config = dict(
    hidden_size=128,
    d_shared_expert=64,
    moe_layers=[0, 2, 4, 6, 8],
    normalize_top_k=True,
    routed_scale=1.0,
    router_z_loss=0.001,
    groups_per_token=1,
    init_std_router=0.0119,
    vocab_size=2048,
    norm='rmsnorm',
    optimizer='soap_variant',
    learning_rate=0.0136,
    beta2=0.98,
    batch_tokens=[65536, 131072, 196608],
    max_steps=4588,
)
Below are experts of layer 2 (counted from 0) of a mixture-of-experts language model. Rows are named router (the router's row for the expert), gate (a neuron's input weights, with its number), up (a neuron's input weights, with its number) and show model dimensions 0-127. Each number is 128 + 32 x the weight over its row's rms, rounded and kept within 0 to 255. Numbers have three digits each.
After each expert's rows: "mostly gets" lists some tokens that are sent to it at least half of the time. This comes from a sample of Wikipedia text that the model never trained on.

# expert 16
router:157177174111218137088156113111137169096134110102138136090119177150107173089133086132169114140157122141164136133131126128137170101105055126110171105093173155152114130091142107104120140116162092154090141172154149148154164087114105149184149053143198119139126167137088154116094167081121133144129155134117081121187184071139067104068085136093141167135108126154093092085103155176075153169130
gate0:116155158166109095172098108079156139111082105088131114131149101114138087112072142118136170074127155125132111094196152108082107117150138164187135128165187126147164098097119100093037134123082057108084141171121143137215128100181172113146181126151165136114106133186113164151164170120163157134107165110097120115168082098076130170098164120124128149174069115139095107087115113086121133142151
up0:140137142102117148081168199168047163104059115184150126148105153158122143117118093108107129174064140164141180213125132094138119146140088150070129111150080141087071154131194145108130110134177150130112145150141123135084162215136071127125129118132143154167130140126200129140107155174118154113141097168116146129095131129134091119131094143156108069146119217155107140099121079166143148101132
mostly gets: " pre", " Ab", " S", "ju", "gre", "com"

# expert 22
router:145163153089191137090160136110142159070123109106170135117127177132112174082160085139166097118153122161152126149115153158159149132092116118148138109129187152154093150082138127101113173159155090162103126169157161118182144102110085134176139061124171116131123150121083177125081108066119140143101172117068105099186132089122094112092045147096160113167131138083134073063098162161086141182164
gate0:095110105130156145086074128090143116142178152074163117103115138167101135119135092180175081155080095123130114154124149142146133224137102143093115061123177190113135080124172142047105101132099131194115140176141164081139101109087119112195098101146168122155146124103131163118149102101112142079110044119140166100120106105115106091140149152109149177159154102140111086172174131172143165162109
up0:073087128113072147102122147153126135158115141127081148132148125066133116136083094136088155093121147138184093136141135093169078145110109089109151145140148144139085176102122070171124149155059115125204089123134147154125126124120147117153138176104146146132170157068127079127090135169094124101096177046104157133126044074070130096157124063152089120097090068139119140146131137103108135150052
mostly gets: " first", " second", " new", " large", " final", "\\"

# expert 10
router:141128180128164139097123115109180150081129072064126140097138171209090167071122117190171125116162122118146135142110160160091160134089129119167157078110180171145118171073132115074131128139173093158119154123147125126133153079095100184163110064118140110129131176130100162149059112080129065125090172126132091110136152113134131091096093168116143142170107101128115067048115158137091127153156
gate0:122069115053181108158146105119185142157178132127152137096133160125173133130124074096195100125174139148089159140110123126155112210110137172156152116127159149115129160128224162104085144209151098143157177128099082117113098104071113122096124128113109111078121090118131121145081169140140175090102107130120117100148148118095119079143154155152188111131179090104133109108127183132204139098160
up0:174092200055123098162179106079195110135128127082129131134136149172105130137155105105182140102163167115125138161119111137129092172142144164067150097147176130118123149115199084108081136165129146138097118121133144106105096133090149148137119137152127126107120131124118137148083158120121141060129136096118111165119158217146160103168172133148207100161166073074128120053077169139180147148082
mostly gets: "|", "---|---|---|---|", "\n", " Na", "|---|---|", " Pro"

# expert 6
router:118153170134181082121131135130174142131118120098142179104080162150112156110161093160153103120159127165113113163137140113155137135103114109149217085136116150128127162070170107096139151139187100170086131146172149152132161092102094184147133109124163125053150171182066144136085102142110147169083207094094086079193142094134077114101066173128131136131089132113117103084103114156088117173152
gate0:174153156075127131092135140143120121123157164148152156117099128158055115102115090133118118123100103074138102143116129123150102132130085070097191097134138182120141173132189079075078132205162107180135153104135170116154152130148095140145086139157175118143148061112126071051111155102066086129119154081128155119138134141170173144122088172082136182136166142121099181091104122101131050137124
up0:189148111146121149153120123157100101116140143069102156076132093161157161154124158114129117156074095139140083115184100107128120128129081166157134128096111146132098152119112168185164079129082195108109113150114075106155090125131137135118095122107101148087073184148136133220090138102194105128095084201116089153107160132109087093092164097195120043176128130149172095122164124131119106151157
mostly gets: " at", " Lo", "==", " Mi", " Ho", " To"

# expert 8
router:109127157123157103091125180119172128117065104085216141083092170158075155119134083161138097073151141136130061196131148127145114152110118127161147068099156124199077147108102111116133132114148099180085125126144142118152150132068111138159119084150138097096162173149092153153119121124111089135094137120082099130121159095161121083090092174150162134190097103106112102091099197195090130172143
gate0:130132116135102158131073157202201177180174104122142125142171160092127145155126118163083132123181161147158145168114094167128063151102121139099168139063084085168129138141149125155153127185131103176123114153077108119113134130107176122134184177135106129083114162161088135155100169153177106054134129158191117131163084098206152118088081170101128096131103098105109124112167094133145105126160
up0:144130090106136134117072183148133161120158086124122082088168166113097133142148088144069178162136129182091187125128103104133116119121117146108116108091138096146097137168135172087193109092149137139164126141024100102126168113131144133095143116091169112096100106064077091128086117124118174070077111121100083097118065168171077094110136133173142157140084153099100105053159133087139142123154
mostly gets: " is", " was", " were", " and", " are", " has"

# expert 2
router:111145180147152123074117117119168151096114126090171151097115155162094145084143123135138127112146138143141113160124169165098139112111099096149165060107153173140105147044177107127117112123159070158098113150183118143141181085104110148174157091140157126109159154163070172144118120110108108141079215077095071105150133068145133074127096178106129144167074118102092108105127176174066165146166
gate0:092124152102132106075156175123163141141105161092166113139169080084132117184188179108105108082169136147164114145124116139133143112076129117122121149100135107154166121108151103183114132122078092133147120110177128192164170123179197202117136105132171135171149181093103088138117083096126092169102107067091113090138118130187091138135190107070134126200102152174163108096101120090119113089103
up0:128126143085168141195155158135140158163132170117137137077078193120089113100159098121088137108107062139112127149133133072098135124070057117166126167102156131136098144106145176159172125096096156114063152122101106101169120058125112152149100183142130137151161150132143108105184128093091109154140136122041147074108153097107159081179193085122141167115105118170146155088117105173098090126170
mostly gets: " ", " dis", " st", " vi", " g", " tr"

# expert 5
router:153118193133153096108126125107149156083109121083164163100110157178080198110136126159148063088175137158118096168122164146150174134105089110151184114122153137192121155111111099110124105118186093142104142105173132126136186091088099161156130080141136120083174160176086139163077135111084109124077154118094078127163194078127087116106069176159155117147119092090105085100124127154076118148156
gate0:180088085134116058177174112148159158150115139063166148093148039124115149112079128144154105107132172153131099104175161085163117139087167088152135129150123149158153153052171105126113187160106160084108090090122122157146082090111125147183082160164105090098154134187134165116044143181123083120158120129132125085154142154090153111148140116164144098137064118135123090115120098138154152140107
up0:081175139194104138097109131083115051137171162110094131151125154056110127096193166199099105194099167150119121120150101181110127146085145129137137149092118115099099143185134152112117147108147092202148150122162114166122103081196099119111102117097213139140130102058132170121170104139156135179140152081112169104132116114150151165151124120106096143132094074145186142113164140135154091137122
mostly gets: " tri", " work", " car", " Cor", " war", " bo"

# expert 3
router:143208225113197117106102100089137210068112107094153151107150172171096162094133095184140094101161164144101101149094161136119163133130087115184145099113159136164126145111107120115149123097179106140144158139152130135156174073111099157151120067144143103111120155150083156164062121121118119165107164132071080118127169102136082101089073141137124133150124133118118074086103146175092107165134
gate0:155129126154053114124129100142140100088135124089158110132205140081130126133129163196166162138148119200113097145078126157100119095114136086169109156132093159129145072127165122105105170141104125125102107145143137092134156077103145045065110105139091122103119159142145126077055116126103075163075187125109133120095162105106087130123144115053095113111058126072103106105153103145118178063139
up0:085136153095153137128172154171156153142125152161158144112142082133167146112174137068099120144128148103154181106092127125135135100166122095127158086114138155177142141148077129115101167146117142177145096106118085166154086105093068135169127166136117085105143114119078192164117128143095177049106131111138080060086128171158084070098173137151118106101138069166113172181089061112090168174106
mostly gets: "BC", " result", "​", "†", "Species", " mi"

# expert 11
router:122159168149139107132114099114159170084122109117132162124117207149080182066160112131117058115174130173128089142077154149135180187097117114138146098095167205172099138113174097103103125147179073153118123161185106131138167109102101122157147097122160140099132174139085177140075124115106142143122154118066117118179147078162080093095099139126155135200103146106132088104122171153093149164163
gate0:143145064124147171207134136138150105135125132103113096125091165137106179161105069111108184186123123150146183167090127074145167112117151107144121046075119091193135105144112105169116101113151122141100150145122112127139142112162140150105129126169173075146158153189098165126116108042126089128129124148065111198103153113172116079087096102121112102118140185109142145167180132135084109070132
up0:076142180129154179121091182114144106095105133110114084156176122145136107126145145131132133156157089105111157174085057048135097070113131153172115175174126077165121074144166165160149137081090123199095185082113113133145180109139131091110108086105139084074165101097151148113137100149127163116109154130146127139139142133164117167094098073111087081082133097117104128120112159110094152042159
mostly gets: " Ba", " Gu", "|---|---|", "---|---|---|---|", " but", " when"

# expert 21
router:116132142143138069118115141131151172062125123102159158107131194200091182071154064154171098084153123157148070131131158145144144184118139128155166067112152148153130151114145114095127122135155022144111140131164120140096146080087093143201097118146170128106159177143088129136097104117104126143126164112081089114117176074112070090088091162149128135162108135135139070107123155170104136176135
gate0:129079152138118063147129110130168129126191120137121165112101108179120151106139141095125140126100187039109120126169134132071134211147118103178139133205114092147130087110180090128132137148130074165138137140132136121100130160085142118155135150104096161091114116114154098127069110153115115070203145090143118094104152105069111160145115159149203146164110195176135051139117141146138155153077
up0:150102132101152138145133090184203119168132147106150171146106089112153141169181113127080114092114108142115117103096139124067145124108119155076175166055125164093121126140164165172157160193107151135175175145184135077097162131117165085198109121131092173139120100118097068116071092126106124119122160158117079133150144142137091147161172132101126172123130111174165127166134044127092133192099
mostly gets: " military", " km", " local", " political", " allow", " free"

# expert 9
router:157130175149182080113163125126133170057116096107149165067122165146077177094168128153167119122163141144152136134120165114153157108105065151159164100118199136167092153086146109117130142115154090164075130152176141144146179112083103136185134096128136113114139140146095173116129148117062116152083159131104069117176186065143095124057097133117129159161115113106091097091084170160085125143178
gate0:173106170157150127143130137093144156088143134085118110148097131140119123095107115160214058082159147180113106139152143125127117078101120161134144111145186065083186164095165144127150131071163131130076109155148203120093137138128158108118126142138134110174179082150125175097134143119088127209183126148123113085129105074166108131087131087125143096154168162177163162075079138185101106094132
up0:142120126182122078200126093109139198146182127171151131201105056094110119139118078184172110106132111160104102167101120089155117094095142135054106127093100143159141144113135185143148157096114132119117079187081104117114108104122131166127126146070076142141070129134099113110072111163142119118100158107080115109144076096115130137148192148101093092181163126170140124094144150113071136171180
mostly gets: " Ma", " Ro", " Ra", " De", " La", " Ca"

# expert 0
router:143154130154173070110168129111123151068109063093157147142132187175082150092168083146171098126149113127163133149131190145188144139104083159157179079094124119154124148116116100086153143128158092186089147120149176148165148117104087151157143106098161104123126182145077160113097161115115138127103152122066096091188187078120097111054109148135147133187089126106137104089105167155116089165153
gate0:155131090161148128137080130147124163168160135143116070136074204166084143092111160169077115161112077093109128169139141140130110190098076194166099073125150119132127132135184080107122155165143146127137149091141101140118094109120167145085166140182172136129143200036097161125164137137125058145126184154057128126121142133143170149113130153114084166157081111098128144114132063131109129114110
up0:074146126099105178121155166099100117122120115092101110155156085126160145104143104093131139120096213145103119129142130094124133088136106153076114179079180176192124151120065204187089123174154153092148101150125179125108161106165089155146041100116095115142094145088103079133084094137139179133137089075191139095196169128128094118168106139101147169136116091119139142153133146118125105094148
mostly gets: " co", " st", " pro", " di", " sp", " ch"

# expert 7
router:145152187153201117110105134099141179068095122090201156094121167168089172098111101156166084111136129153139097147141155116127147150093103120164162106107173137163130164102123095110133132107159092149128113141163141117149195081110071162181127072167162121111147148160094163158074132117110129125104150092067088108155173063159059108110087137134150120127094101081138073113105154156078135185145
gate0:160138122134181144101154160116137135113139102110188148136172152171109136094092129067121070085146135130141160154129156056125183123130131185103148100140103152195121164149114139135189112107144113193119104042095088151129143115111135138132045102166188158205123121097117145148099095155118106079124068134076140119156163140091133122175096162098122099104154094166175099137106138121097183171119
up0:146123123131065080101129048128103121124161087117110114083129113079105155116168134167124163086084121108127096150124131106093133141080085130080121095141058159139105114114066183149093150137124108119167146120128137154142145155129125106056126145129103113141190088155136120149134109139088042131157144068137180155101108113121188101154128138112202194187186122164158179098071095108126106101104
mostly gets: " Man", " Har", " Trans", " Val", " Air", " Tra"

# expert 4
router:130139161143195103098106148124202139131086072102182145074108164139121177087145090160157118095156136157113101166108114090132136160056145118160158112121171130171101170079154112117109153158141081183087106147188135145131145107090092127178128089132162108085138155160096165117090091106103082194062158116119130095159159092146064113125083162147134148156096120102100096103080138149100151169161
gate0:127178142135123113113076101100119094129042143110140100091074188140109082149181130143148161186166111169126090185105142103133108096111118162142207134158121155120117137093132156143113183127082104167166130158100168158151130142136106133182140242106131142127145170159158111100093141124110113107160179120164159134171088070123136171170093137117104168166057160146099157134123138161136087153116
up0:152168197099119112114131131110136105101102130146123108108127156139159161132139088134101159145125091177188187160096114066101165165173171148122145123187128156122145131089191119134090195203137126121171149147176188111105129089140143142115079118084128125134159140213152117120123177086142141107158126110141067101110161093117178145174070136121095189110161114107164153131082107177147092137072
mostly gets: " the", " his", " their", " its", "The", " The"

# expert 17
router:133125169141184091105098111112192111110100086112149163091085155202097166110140108157120110103143168139106090153138190127137124117112139131156141062101150165167110182096153104111117131146174110175105146136197159142132147125093124170143165101150156101080134182134096154168064111088119079129092174142133103111139132079133111142107086167159142123177111145105121070069075152175063140196145
gate0:154071105130167095139172182223171076089107131075123117121136088104170128119131177077129136111144173119103136099113144142070110165085137064136118131162137117120110166113113125108146165108120069102087073170098122107109134128179155124185171141103092115130114110177185170161178123118082121177136117150111135157133160080138120142074137056108133149162086109101084107159097176173101141153096
up0:101160184152057176120104103089112119123109134138134136106142159108106206118055151168166110130096132135127099144121105176140119125165118185176068119175127076129172089133158147116136105130124183208222126133107109187109181124121137136108121112175110150105174140099044113121159135154125158085125121175161143106137095147164090144115100158140106085132113099127102081105192106150155125133172
mostly gets: ");", ";", " N", " served", ").", " located"